Weights of a small mixture-of-experts language model, trained from scratch on English Wikipedia.
Size: 9 layers, width 448, vocabulary 32768, 94.8M parameters.
Training: a variant of SOAP for the experts, 512M tokens, 3769 steps.
Below are experts of layer 6 (counted from 0) of a mixture-of-experts language model. Rows are named router (the router's row for the expert), gate (a neuron's input weights, with its number), up (a neuron's input weights, with its number), down (a neuron's output weights, with its number) and show model dimensions 392-447. Each number is 500 + 25 x the weight over its row's rms, rounded and kept within 0 to 999. Numbers have three digits each.
Before each expert's rows: "raises" lists some tokens whose logits its average output raises strongly, later layers aside; "gets" lists some tokens that make up at least twice as much of what it gets as of all text. This comes from a sample of Wikipedia text that the model never trained on. Tokens count by the router's weight.

# expert 7
raises: "BC", "FL", "B", "LA", "CA", "TV"
gets: " (", " \"", " $", " m", "/", " ft"
router:511502502449500497538516495503486522457507478516470496518523495485512506539512480518552567525528499526511480491499502524509510504490460573520484463513492508500526498565
gate0:509478516484478523506496533553443515503489491515499531471513502501467488513460540509529489504525484510477490456524525440537489505487515484495449509487477501493467495482
up0:495510468477478503511513539507457506525452499520499539512531506531460481516466522500484498447539500482490443514513514439523491458492491484479479504455499503502489455501
down0:526500474501489494487496547494496504475572529486492487509529514536528516526502481530539509506473497482517471519507519516448527530533461524499488494460469522554547457491
gate1:500493525521508518478486487472458500529533544477480494473502531488457503538497527494522499525496478508505510507509463493503511477487532548479516478520533493512474475482
up1:483483504519497544518497499494521519463516504504510527485481501503502493514516474503471478470505501486530509482474523516482482509517526551446507512523510560493495536450
down1:499494478556493517519447476524445484545522521499513501511444506474562501507537513485497490513528548487517472511527519486540473523526510457516524527502515487539485515516
gate2:517511515514546515478493538521500512518498516509503488528513501487510456481483456514478477509444496519498477470460503476477483489476498512435503480511456515512513521519
up2:501531498514503512467528499500504523493517501491513504514517479490481492490479479508499498480457502504460467509490503478449487514461479505449470482488464495492502508481
down2:485550515483485514480463535511448518546492494510515517520511494464524493474496554517474535522496488464491502532495468462496481482506541485476518525508506474516489492514
gate3:504459531485483556484492515525475491499480493508498496524546558487502449491514470532437503476507515467492533518515476498507487476531528479544499522449495481496485539500
up3:472514532505525527513502520507532521468495492506512498516482564547469516458496523479512515524487520536537488481528510493513477562519473478532534501489496509511522524543
down3:490511494509530505498501530483504515538516486481505503525502454514504436520508527544465517505526457554526536513473485506488493478469547501492474466502496501473489498535
gate4:533473507473481524484501568484528504471528542484515530489526466480566504519546474499472511501493533516501470535511501496509507496536512492478492494502491512506523487490
up4:522495503465467555438509525522497525483507477531506472489483505476529474533501472444543472495469531480525481529518508508540475500519516482515460465474514475532530494538
down4:496454483476500489456480469486507507536507510513456508477512482539473495526518484486491520470523411515500519497510452501492513470497478519500503520471472510530507499511
gate5:500515558509487474501509551520511494511527507477508489442498554496523467517489489481539468492449507417555475537512494498486496472489479503504505518498479470538463475482
up5:488491541479492549506553496534453477503493514505512516482530522549510469522512489522503479504494531417529495501496496484487483477447491523494528502463496496521481524476
down5:497507484538467469504480512458475494463509517527511481476497525506542523495502488514518465508514446552478519516506505461505546468489476502555460477527560473480457541494
gate6:510490517489482479515582501539491471481485503510503498480517509464475469543493461544512466514507499501478494502515519529522498482507521539512508465520506517495504480521
up6:486530498467510521485444490502480521529486488483490506544525502509519501530497479478432498459486473488499531508498489503489479511471435484481452533501542510454450502486
down6:495513510501510521485501500457461519506491513456538495485451537497515484492490449484509533507549477466513539557510520433466553489455432505492477493471527509471496518486
gate7:537521544484485496529502503493470494483502549512504508520461549464484494514495509497504512491490493506509468467483506501531486503470511555520449484493512478484527475530
up7:504493466486489515542490451529520512514527459495492515510549516483546450505530494543511465487495508465460467531511518519486515473489468504470494441430490498493489470519
down7:460493499494492516507513513539524530533514546480496471483463497470477536499502499469475503500466509578501488492512481486486497509502538490458521518498520481509521517474
gate8:497509497525505479513468506502511488541537537489496475504492498563491509513513488484475504459483477512525524511514526502517507461512516503507553477488485508493494494548
up8:509547502510496451474511507493483474536473547495520543501473499536479482524442508507509476536495478473502504480487496497519499501510489517476523497514489495531457505504
down8:444482508479462466478534513543512486535486447475474516470490482490489451509478516499469511504452490497497523473510479532473513527523464518497461505520488482481508475459
gate9:498476512482502540476481494474511511458472461501512509502453491523479497529511505487485486471512478497511498494482486479532504534492510517474495491482501547518549491500
up9:497480495464535540487484529483499497486482468502528523490465494487515478522516481484463539485553469505538502484496509527516502512507496499539479547479502520523519521490
down9:500507461470511487491526468504511495508479480510477484483521547478518498473511490505506543489450500524476534474469514471516501489492443525509504499506476482496492522522
gate10:531489485490485506480500577514471511480506509462467507452499549533494514512493502503498528512491506453533500501467485497538476479507488487455529493524491496533480535542
up10:480455533489519514486474486506490558535467494458511506524534528514515534498520492444447490476509475519465469500463495503455533513500505506531468457504485489513486491481
down10:509488479448521534495448512509513485487516486481486494482501536509445489507510465463483475503466534478503532462527480523552494529499462498468499552499526473487486455482
gate11:505490525490504489502511520474470496469505517467500506523500468511520475509513512528449547535524502460493472471519497486499566533492512467530530438519456467509488493463
up11:530514504525508477497499505500517506518513501520518530517530476485529519489512496509506533516486567437494462503525463531502488567523520514492481536491507541490469505508
down11:510493533512540546487504506536487494501476512491518490501525500496471530530529479455562479581482491479530504567511533536484508513481498479468502487534538502470514494493
gate12:560477471502505522458502489514495552511502514492448528499481507486463489475498460512442478473547541463463501493494513556499489495526492511531530486464472469446472438529
up12:515506510475529509509475492500510512513494515500476506528492523453483498481496490524462525462520502487475512474486515488477512513543489512522496490470494471463511434543
down12:534506550479516485485535517515492488467496515481438452496475487487506556523510547481475483475523534486449512506483508515537504477556503478522505509538502531549508542506
gate13:463495476523485504505484502508500470446534523491513491511506524502499518510508503525512538526487523477516452566498500506516482484501509516490504506484502452488495557467
up13:543534498490520513515491503520484517537533489501504495482525525500507538495480485482519540491529479509464498503497496519506553496541482489505507486475511553489458454550
down13:477479516503455515458512513492516462501478501512486505473513488518517503502510491542489490528491516505468507501518553505535488490534525529523433489502494537534483511464
gate14:456496502474510503532531494502513472475494506503506495485524528489445505474466519465512511503527494531496478517501482499479504491485486480494493537547509492467496498523
up14:565542506557488513475516474499479479537500499485539499483461438502503504531507504483454488495474529519522477486522481481501482492527519558498450495519533496539483477494
down14:544484519471512501513494488448475503470461497500507476460483477505510527467456490537503467459486508517531507494479537525505503492531464516571464499485517505517489505510
gate15:509478465501491501505532497474528503542506488469501451544479512531478537482482496493474524496500518514474501487501522490522511471464528525535490508510508482488491507488
up15:503482474472494528475532499466503504501494491494490498528510520548497460501528493475541534569459488503511503501515508479487499479506488564501493491520506520526495485492
down15:499494509500518491501496468502504597522499501503526538488465547487473448528501504483476496506469512532519493544476437508480522451494535520516520498496501524514528450498
gate16:471516508494482474482512470519553447478501533523499463479506500490521499507475498491519502513479487499458493495448493473506475486483517515534561495508498488527526477486
up16:525489487511521552486466537555468523469488526491473538543498503508482512497549475496470486491523501500548498491571511525494467499526460518477430516491499520464491483496
down16:549494497500482488518483516463514471471466468507472468477486538518511479522478488470526534521496524509520503441486525524486470500495480479498474480523508471480509480530
gate17:497509508449544510511510487511467462533521506546517493484502531541495480545511478513505486487510525484497511504487475551479526460504502490516519498448486475552506542514
up17:515508476484488512468501536548499480528515466480523456517519494494512458518471499507536453453521486512503522547468501463494548461490487482481503552498471520534462470548
down17:505467476484463485502534509504530509485470485447484447488488488453506486506490479497533497510488528503513488509551537515483457516497478574504511468497526470516530523486

# expert 2
raises: " the", " a", " in", " to"
gets: ",", " and", " was", " is", " as", " that"
router:485488499506469495517496518496514463513499492504488456493524491483543466526475466533497501501509479556497553537519552537505451450460475537503463504529520546502534517496
gate0:467524525500505474514481503547484521495508478457514507473527493479437461487496519512503438524477514531541475535493513505480489481514477530515465481465540507494461534531
up0:504484510485533485530470499524480515523522474488528478451519519477458544432459488480478472522453496525501513491482504507470506484503498499502470505485530498518489562511
down0:540450518530543494530496508493470473495519495469538478517464476493524476521469471530497522500502485490447561504503490505488482484478493487445528474527511484485450489489
gate1:515496462501472505458496458462563511459504518523486527486487547498461499538511525473520514487531508495552465480511451451497472497512472481510500518503492472497537513518
up1:519483515472503489499534468472550475510474485562447524541501500494436489570502529466504515539463561485516457445503441463496488503516487488496517536492505488483540558520
down1:447485528504527533541513499483527530571506516492579537505481523501506471456495512511476471503524491476499498521498560471518474509507458501504424535501490495515504527469
gate2:494472544519531528516498488485501488488537490462518512539498497502514522465532526515489472500508462494498468512480501459463481508503478492528521500495504500492502513526
up2:531518522537501472496517562532504513481480501463494496507485551507521479518502528482530512507499490467481496512520444481482469484494502482462520483522504513481510520538
down2:480517490472521489475467517498464497496471490495532518500527462488458473509488512530479515477487519471499489472520518460507470493527440501455516480504484473466469491428
gate3:501490537486498493454484543493466504519472495459533504477509526476473509492505556464523499503504483474537524508464536479462509487481513497494487520513507505498500499543
up3:478536528506503485482497510490484498495494538460488534484528472484491558477480551496511474535496498494509519493485504455502473485494512453504449493455544485515471513520
down3:515499490487514509485494519515514472514514527500502514502471522517486488506486478484511480490476488482497488518508508468495525513519504507512510462510535486494519509498
gate4:483562486505469504520528493495487536519494475514508517519465536531535457516467495516507473469475506499504514461466476538535510489508483483485522466502519512489461478465
up4:515489462491502455497502513485473508516502548497461457476545516472485496501493551466492515510462528445492481472440490477488498548489520509527510496472504520514520527539
down4:491511512457509501505505511495500478528508467462451537560462503500485489520521528496509511519525491520487479538489522544506479530546502511525486463478506511510470527539
gate5:491496480486504533469504521467488508456465483494502517507541496489501483484512494506511489486515532495515479516485500521459529471480487525546481513505507517468506508488
up5:489506484498540471547496483533512536481474502505510457513497488522536498482475514503486555518513462496493508507516515487512475511538445558489497504492487482530512479466
down5:557495497508473472493546531500480503519521504510524524517432519491503537535498478502533475513478504495505531477511529522474518501460497482493476490487516491479496526516
gate6:514513484450529506515497512487456539503501494532487541558509477486504467504478483502540459481510528516522458493503503509515522579488499467487502462488503480465478523530
up6:503532523483492514540509541447487468486486545512483486520498509511510513567558502487509498470474484484504489498504518496508525501522493494497466537496528493498480502521
down6:455488492502469540477522489513501499503518453487548469543518458486472460508472501521488488506481493507455517535501526540476513502510493482549554501499451480468496493503
gate7:503484509500515489513492503505507511496495521479455479519520564511445476476561471538524483519521473505504536494517501474518514510519475486527489464481481494545536482482
up7:488479500517519482494487457557499557479494436510507500515451493492499511508427491535525556512497518514500513558515493519451522539539488470521510479496468475495512505503
down7:501470482533552526516486477481473524523499508473506477460486516540467502535557464422487495528497431433520480476520494500500480498502453481462513526483474506478507509486
gate8:480529516547489535552498491448511499462531518514466434495510476495507474516500489536502530506520493489513492492495478479519488465452532509500533506500500549477481494495
up8:481475529539490515505481497440500479443480499559480508482496483546500485488508478508509562500499542518525513521524516523491517474511486502493541496513474539490519501511
down8:477523506539497452482494457525471496521480445515456490479494535485506511489547472508478467482524501556485522495475512513565468442546540529507523530490472502490485525538
gate9:522508501502480507535521469498532551474453509480503527484466517566533526491543470498505522482519460519504502477532481536500479466520507500488502488533488460552503515478
up9:428485507518502494502492483523496529509588519527486464514490481495496479506503469577548468480502530515498463474506458495509550496491487511490477505476508516520521525538
down9:515499506508505508506469507497537526520517551484508524508560486520494493486474507530471488519511479471527503482474517542541506503441497567517504497496505467504496516509
gate10:546475514510498488465517518539515503511507545537502501532538509522479503493495495493532538509469510537494506491489494450503533529485468493464522443528488535503524477453
up10:484569465513512500511481490497482483488483461493493496466470475484534492541464555477468454485535503516525458504518523509496478466512492490516528555504446465517479510511
down10:475488510489512505516477474462494489485537527485508526510503499552580570515483482446492454535468476517495521463497501478503542521453539490491499484505530504486492482510
gate11:460530476489505497529508494488496495491540446522486460487476502441500511501463445480495532522513514486525440507497513488479481492553512495459516471503520511493450470498
up11:488489489527528528526529511539496533502479500476498486504525522513513496545512478514504487515476481484502483480538489510490514477500507488510502524542520439500452545473
down11:492511467462504548506492495448477447495498511478480495438484559445471518503515473469534490533484494475535521491461525516492461512492518534502498472486487503471509492433
gate12:519471531471509545475454502479478484547530486476468498538533478491542486514469487488484490492484561487492502488487499473485503506522518485496569496506469496518499499493
up12:497491501532504490479502465492463534471502516510487494535456515538476548518498550505533510500483487484492492455503507492500487491508503505550499533442497505481521535531
down12:546540475505495513552506507537542553511502467480520500506490426465525478514496497474508476492522431524518497536534488504512519529497520507504532477517463510473524475522
gate13:537494481510506523501478551488517456543526542532506529512528463511482489505496495533507437494496559550504504509495498476481513538465526525455535536570475474489506502516
up13:488466468497508484516510439490499500515530525493513556469483517504510496482499470473481489503483481519468550460505525548519502522539491475503548469505497496474449465503
down13:495515509507454508498519482503507495503512499505514520501466537510485465535487500425454510507525493508515508449506502510517526501495474463432495450510480503497485504491
gate14:526529510500511526469504494519534542528487515470512500492515482521516494522493525535499523547498478515507516471458521448500509518475538530454511543476508494504472473520
up14:489527528477508495518520529505521520497503524510488542488514482514501500477505518483462540505504441534500502481505549496469557504525539512462492511495524512488472475480
down14:488479530516459540488502491577546514462494516518508493537496487501474546479492498500513579494449470519471536514469476498468515493486526518473463523467501509481528477463
gate15:541502552499510510529545519477505481476479493457471504506525523551531425516504493483511481490504473528491506434532484467553557509480452493510471502520463511495449499481
up15:529494478508507502521485490496515493475516510536510522491447472454493532489517545531556489519479455469528492500520462483466513514485513469514531498490504515541524551519
down15:537502511491479495515499518493477495520531483473503537534534528460489450512489499506526483523497509518473502495477503500508472521544487479475500501515470493469510512447
gate16:550472531498482504518462491477514542527542491481501471501482520523495476492528527502505474493408529514501536494522488439533525492516494501491471498489467482528462455510
up16:540468532517473498523495533479479571529510502493516482486513482497489507465550509528514512520426491500536490492487479477532505523552443519483465462490494485514473453467
down16:509498450527494529535491481495523533503487508529473491479467491518490441526462477525501524488506458536488498523519502497484514474520476483489458485548496499486486542519
gate17:454504463496490500449514488527498500590494486464484563491507522541531528492462539489536491502516523544549434493545514458547522498465539528479504513536504560497506523483
up17:526465473457512508473478518449551480546473521510471540452492516589492500451500498494507499512513492512528464456516510492481486504488499501473533464487449505517484473501
down17:507553487469515568519553515514508489482469497482507507504510517433487496510477490504490472495490474467516499476508494492454431497522497451484535467550545523533528464499

# expert 0
raises: "\n", " |", " The", " However", " In", " This"
gets: ".", ")", " ", "\"", ").", "'"
router:498486433457464502541459526516462504469478514517473487480551481489520437530473506498513487524549507496507507510538511522553491510502484496528491496539470543508512510504
gate0:490450532512456509484463479468461474479498478525491498477520498454503511514490559499493531539512475493499500485502513474494531470486474488496549482506501495487529519518
up0:563533524496536471483477502485523548558506524492487483516484482529504491462486509481480511469535530480485503467503507506508480530494533444477473474489510502497465461472
down0:505492487445472486509482521511436441495485458490511492496497497471511516460479476495508495587456473481507545517476458504499488499495554543479509502480490523510528491504
gate1:501494472496529494495550479510501474540500494483518484437515530508525505486504541505507490492513479529493490502500462459536526521476540457505536468459486489522504513519
up1:486512465553502501551542476526480492535475490487505488468504528513526524469490518499433469506505517542497503481518517490497529492514514514485518514445496480516510524462
down1:537531491523510542499462505536486494525528496498518526553522482509506460523562499495479471484511461511490515459495511534500515497485519485520530509525509508517510495502
gate2:514493493479504484492502486464492501522495477470484518500541441517468470507489439462500575472509529451499461497523513476504523523474453505527536476513534494551521487487
up2:542503490522504480482520525460525517492532511527475476527470504518526527551506476469501483512453532475527478465544505486516528524500520492517492493488482492482513573463
down2:506486513502528510533505544435487497486458479489529478459522494487539503552484477549531544540477517495502477529517523477478451481449483517484504510554469513482465466464
gate3:472486543524501483583512535463483495526485497492474475510482480529496490528478481515482496499476507493512506522506497484494471492512486506500553485459478525502549458502
up3:517547476480488503450519486524495497529457499456498526510511511456505527497472510467537517543496496486539495496485505501537480533472525521514442523521517498548510509518
down3:514479477486518507490499511536460532501480461496483484482491507470528548473505534516477527488498498512524495427532511521534530501474502506477505472514499521522462497492
gate4:441477470521460472471468568521511496440505472537518462529503499509490519497471475517502528547530515533507546495510484502487489505524480505529499496464568526519527502486
up4:446526495547508499497467542510506541475529503531504466518466524483471519495460486470453522535509545524534540474520467457528466503459499485532475467477515505547524499491
down4:546479544514483482490510506501496510523473494488519544467501514503514483504483494462557497482436496487466497502525542469513494518463517512507480509455478476460510543515
gate5:471513486478475478510494478470540464484500470511492487485489450487523514464577517467482538486533531490495512472480540470491517485524486487521508500518490462532535503525
up5:466515453477504498535455477514547500471496464517529500512449470489508497479504535470480542507490506497514503510507520508520529476519486486503508504508489450502549523533
down5:483472488483528495505500525500529461483498479484496506496470474462484501489480548534503511474527523464480478552505524491544482510513451477533500507549548462485495493573
gate6:516516563496477478511487476489499484499510455467547515524489519542477509489460540476525488497477493483539503539458503495522540516495527518510520487494516497495512472478
up6:467493441500510499495500452496492530478534426539478488487538480504526515529544485516523498533514495491482476519513466501480505529476535476490513455443512522521478488504
down6:459487501569510545463512488485462509526500497478525539532480499503509533485520516471517474480506458518482493504493494440499466529539536500501487534482528476473445496552
gate7:496527519507474494467532486468494513499495507523508496554530538546475479447494460500478430527522510474480469462462502509508502476498468522563529518512500489480458527515
up7:466508462524514504516496499508487453522533518486531465467521452481522548525512509516511514505475463525498499523463509472506504490493501516529476476516473491533518463499
down7:470510501515458489499462490497464550473555497470496529486492465498516470507528452486506527493503499456495496512489467496518547507483555489492480471535493477521453510493
gate8:449468481476494469549434507485472489507453517496470522539488477523488493534511485471492508492526501510544501504477537521486490521521479527530499538474466545487533540492
up8:499509503499517508551445510468485531506446486521462513496519531496503538501499497492499545543483507490503531511485524479508480567525518503493527493497486506519538502476
down8:463502516517511476483544533496510508505511520489422481538513520487511505478505513504502482494520499497465449506468521516477555500504542537520468449515488484485526498511
gate9:502507489508525510499496452551492515472486479517502527471486486491504490468473488517532536492476541512467505472470479503521507493592538466492568504514548483523467486519
up9:459479451524490507506469448545509496511493535557510527481496532505522534491489487477496492466482577501477544495466477487495512490547518505510522498503505477508477496482
down9:495503464506498504517518485485447525540496530488507478514544473466454500477546536529525494504500457536473511496498521520521509508496516460452542505508525503509468459497
gate10:521517474521517505474492500474493486483463525496483497558494500495464480512509518486503531518514509514481477527494490506505475463464580504484527551506466506498484527466
up10:496513485503503482460486533468455487468478513474502485522484517477486483483489520523538557510466531503466445557514536490452475469516546456498558541472444476523507479522
down10:513463513459494579520501492523528524529554510529517491527512514500514495512484506485490509522470530476502518456542532484488514495498470479524513454552474522473540520477
gate11:500500488497517490516512520527501507548540535520515492539482467496509521481494466475547443510494538523483543519509521512522516493497476518487488518541504522469500470545
up11:494506476488519522458492488482467456491477445517513509441531531560528503509502487509464491454518499463495502480449468467474470489462490474501495488487477477552497590490
down11:531525468483495560497537509545522482485501468467488475497478501522505548515507555495496568547455532521536515475483491486502471442490504504504498502467482532490502520527
gate12:464516496520469557486482513549495482546511499522499533538495481499501479531512545517526507496540494538484530510475532526500478485487492450487486496476488512533468490542
up12:532505464508455530518521498498471476508498491520496513474519493460439538545521530512482448528531508512485493484496513490488504498467467509513530510483479531534468538528
down12:458500464504482509528494480536477516537529495519503520481498481504540504482510563467476520461523514508479530506430518528480538484474505526475512513543507506534490495497
gate13:479475491411542518578493489535489490475512494543539480481521494502543491521484491486492483482484508488494499468472501514498504469498513499540513532521531505505550510512
up13:533558502557481487458475458485507520498481522503455551497482520508484528506542482540470508530512500496507515529495503477511471547493474525481485522517464479485452484499
down13:475500517514533495534497523487503477506545498497479551486499474512491479533527472515466482492473497486481507525494477459483484527496496516476520480436498510496480498513
gate14:496513457509472502512501473539499522494503489460510529492539464509521522488470523503517495455500481524514525482490502491477508493488508493460497504480500477460460513472
up14:496490533462550495516510558472483511508532485494531494499483501495535483538522484513488531508537518550502507489471519464515507476476515513523507481511509505483544486497
down14:510510505494509463485524480546492547497522507509469476517547514481473475470522543523472451491514505471494517486532474517514483527525528477480478462536490509503536534462
gate15:502515513472454574483510538481498531483464485500521482488502486496511483466532504507491452515531439523527545449475511494533512497503513456525492480501465498488512462516
up15:492523489447536497532499464472517450553520450471516517514508502466467513540490494507497543539462487459481469497498531517534473501439536494474523517523510518477493495461
down15:506528483489471488499556546447518530491484491507470529527492484548480542509523475535474462531575516493521509510478524444491507514476503503517520470514505476466516562500
gate16:471483493478482544517523494508459511513509484488467481480534527500484541522551506493460507565492498478503520516516468480515467507515524488492466526492491528507537524521
up16:513487517503479505515504486507479536504495525457494448476533521561517545535484460517476537521486510465503506545492525503538463479502523509506558536468489508492472526513
down16:464511497512443493491471462498530465520528510521472528498484476470501502466500543504523519540500460474479487516485534476508500468490508508497551506515505489494481498495
gate17:481505498504516499513484427539477494556521542470491497476508496465473503501494519523518490475503489475528475528479528541486524501505461550489509507519514506509510512456
up17:489498452492516498548493459541456492527496505507501514493534554472485499510515503520472505500493498469556461470441552509521519505521497518482473515525517541492505522510
down17:508503514487524461460523528467520495495518522481527465477468500484483521469508507499468515511562501508467496493572472507503508549490480485507480488482527523467502478454

# expert 5
raises: ",", " and", " of", " in", ".", " ("
gets: "\n", " member", " album", " life", " son", " number"
router:505484488497493491534550492514476508486505514514503514474535467506510483547456506521513502506538458558517495545558524518512499486526540515507503464532530518484523546500
gate0:493515505557504513480476500492535491458486523518481476532467509489524514517510483555514486497464502484473473444550518503469535544533449525483503542552495447500499501487
up0:530476542464474501497502501507491503481539487505487529483533524499501522473479515466495490497516535510524551476489513456530491488507534470533513471467514511503471514523
down0:481468500513471478500522507482504499488461488526492518497511492484485463475493498537555540526535510514534505495489522500478525503492465488451475521480522444456516482485
gate1:519482522500487526501498490512495523510520508508492497475496500503510477509502532469500524492487489406505469492457466491514494499480522489482500515487518507496543513464
up1:460497457524497520489516483533536452478489500504500481463462541514450519502490503511531546460513523522505475525516512521469465481519537518499500525541442506539497493504
down1:535487511519531501531466500492482521514502512496484475478495516456498546502478480509506468491498457485510530468532501492470491523499464491521490509518467501491482513540
gate2:534540487466479497556501493536539453492506492493507525485480474506524480524499494515471526454500451562532482501517493516447450496487509498505504528518528492509504540503
up2:485508503495509492556514484509488530504433520478523497512490525492525494483499512498520548534504492486496497492491547483496501484504477499548523514486533523487512517526
down2:520513527486467463490487505543505532481523503533472502464505505468491532494501537543512437487528505459470523496455482519457479502556491508479488515537518509529453493535
gate3:453450491499510510527498479511501529491514520511505507509461530491505495486476524519556460508483496502504555494537513507485502538496488482464500523489422532524539492519
up3:501490453498521481520538487499489558496498470521448489497497474531468525438467507538518477514536489482518480496507467503491474478535502524520496423508479500523510468468
down3:510497429479487488497516473525502494527470477502537469463551486489487487483480495514532509504466534446530504511497476467507520506520501489464495475534493487506493478521
gate4:443503491480472547514481581475508504494509503467521465525485468508458490483466541496494456488494484468527530503515534482529501498515517481496446474517511531497472480459
up4:470496531485505542483506571458503541517521533510475506488481451510463458488501551456464458493508478502521512476513547487536516475513512463505469475519462544511460485486
down4:526474488479466461471489523521496516513467494499504469490492511471522467499485497513496458450495515480469530510465505528529514500528489507521489497510499447509530527446
gate5:521524487484469446563497468540498515530470534546526502458481447544479498498495528496458501538516514485503538445572550494498502524504489547537534531518536460524540515522
up5:489537473506508443510517473487510484476552523545504448507490469517509494534503456457486491502488464508499577472515482502495506497560483524513518533500518478513528478484
down5:503464497492486539471460506475480504484543491519509502508462469492491456510477464509449479504464529499503508475454476489480490465511520491457551499531481508472438509504
gate6:552458524486462481503489476482528515528496538467499487503544542496488488497505503477507516553513491505513484467485531522525497501493526473548521537500532531504522521464
up6:509508490500495522452510540464491495498485497508447528491466507477510491538490519495508471497519499478492520521480488474452504496479503473485491519491503495507487470503
down6:487510477514480477529483470535509486524495503475476501481601447531544516496537521535539497488513500502506495462517524506537463520522499492514499483464508502528507494496
gate7:493468495486486499452488508465486512534501500527460510485527517477503512507538487518483498508534463488470471458476462494527536509473465496549486521529456506468509535524
up7:523587517501486543480487518480458491507467536489515515530541542511467532505499502489476512459505488473468505512493516489471518477488498531485518528557507503495556532462
down7:489485532522477514502522507502505531494481535505556540460473492533487494520502484510514476510531516516500494468535532463501494527477499466478506471533505498492541478555
gate8:464511486487492512446526477515563495530499495507503585515519480527516469497456555534464462559487486527502548497516495492470491495542524512477515494564512484504486458486
up8:467484501464547482483490511479486542485431513496477518492503508523475504465456553507496477543474506506488483469532484473519515535542565513501489501544505523469478535482
down8:499528517455482521484523521516526500472487508514513477517505463465465493520525479500471499516524490509480496543457491500503526473511496514570488520534511509494498460511
gate9:520533522545474507489506521510486502506493478491506517495483480474494510500515498483506494453461539508518531520529468483504509492500460503525522495504478476538486439502
up9:525491508483529472494493499465493486503498556521489508546508487521470495497482494521481515443473475476556514487507478498527489521552491471559509518526503468486506492468
down9:513545494511480501491504525505450468518488470472536499490497507492509521551477524513476512500515523509468486485534552488486544522458459534474515461515449498510492466496
gate10:510500509469499506510558502442476523528516506481513535479516491498522505532543447483487495525437525507524459498503483486475505512470532516465441525491482527518491534521
up10:522513560472509496502517547493489502501529474548485495458516501533517425489498478509516529511489457499478474481488517419502516492476499481499509504492504493540517535505
down10:504513504523491479535548504529474515479482516478481488471475563480505524511519480520480481452569495510540512500509496452515507463474449518549489502514521491520501489493
gate11:492486527492481512562469504530532514474509508452524509532447479503479471488524520502504461504444498449457487468527492550478453498475532514510464477539513459483453524467
up11:447464480486528524488529512510497515454414505530532478513494464502502492528514499525484489522486539497508509495536476468486504533454516460513467526482480522510506507471
down11:496530507508480501508460535492497479472542488486505467506537530500468484491478532523449500497549510490488481529500486492478524476509476526489516475463489526493516461527
gate12:496468493499486499518490444498497538521521518462453480491531515505521500512516490475512503471499502530481519522522504533505496493482481513537524490527500517506491503512
up12:505512534519488476519502469553498495517482545456466489531557493477500508543506473492529546478506486523458517518529502505511493488528496463515527468538490498474497485520
down12:524517489486522527499457514496498507487502531505483496517506541462444497513490494489502460482481455477543562450492490497495481448472479479481477512529494497487511464495
gate13:478506517501435522524468542535453479515515535524534502454497536520462506473513543507500473516521511522491512498525514474491496516508482446568504510545482474503493503535
up13:533487472523554501504529451464536516521485487478443486543533494527534493509491478501533530533499484477475478486481494476496514486525493510434498540437486501504532510477
down13:524484558509502486468492543540447487479503537459539497485435477491485534550481519522455502497497499516525536498492475519500515514486489475505508480514511481519489539503
gate14:486527508511492512500475478523512469505476458499540508484518459540488486482474491489501464526498476557495480521505487475476490514517533500528502523526449496493490552505
up14:488534507496490506458500524538534536470467485500498505481496504497494488485482475508528535523499474461496479509508492478504492494497519503464500483519486495471497519500
down14:512486498504494509530520503486543495507539477500514464470498463511489481497512465540468507504541521458481488493476508480512500549489468497488516496518539474528512499485
gate15:528496524541493534461507489519505479478496500479484462483509497499509556550509438473471550489494501500506573479470525457491538515485520483513506540488465505518524475451
up15:478516440485498478521492461502472499533527503539509472500543503522495498506474533508543500519492558537497554509484521514507554496494482528495518495523574484533505488499
down15:473482531519507509488488497541492452477486478540526471493514437518494507555507516473482486500527506477505513514485470513507513481507530504503510505502506532501490508501
gate16:499475487508521496525537555480517491481499473498512488501476513476508509494525557497506528468515512525435493524522519491512508543511509550493483495560476441514503512499
up16:525517494490527535543533546541533515466505501526464497473502516552501511523473522514528532467504443499513462524490527489517509484485509503479496457513520476508530544505
down16:518546468548572492506539464488482505426508529459515528545482503473497494485518486524533510492547459512497487501525450490525506526492501507502494542543499482497491470523
gate17:522477510481516532509430524510490492527518485494513506532472533501480466462546514510489526523529490482507493514539504500494503472489531468483506547530529507516473525551
up17:522513511505510512433464524495529527471502459496499492515450491464530491487484496453497502442531522513508515498515447535483450505505500471522522491501545481478530543520
down17:511524533568508508484497528473495520488483514538475539454506504497510500494551511490508499508486530528480523497524547539509535507500501458492503456460491486496558510445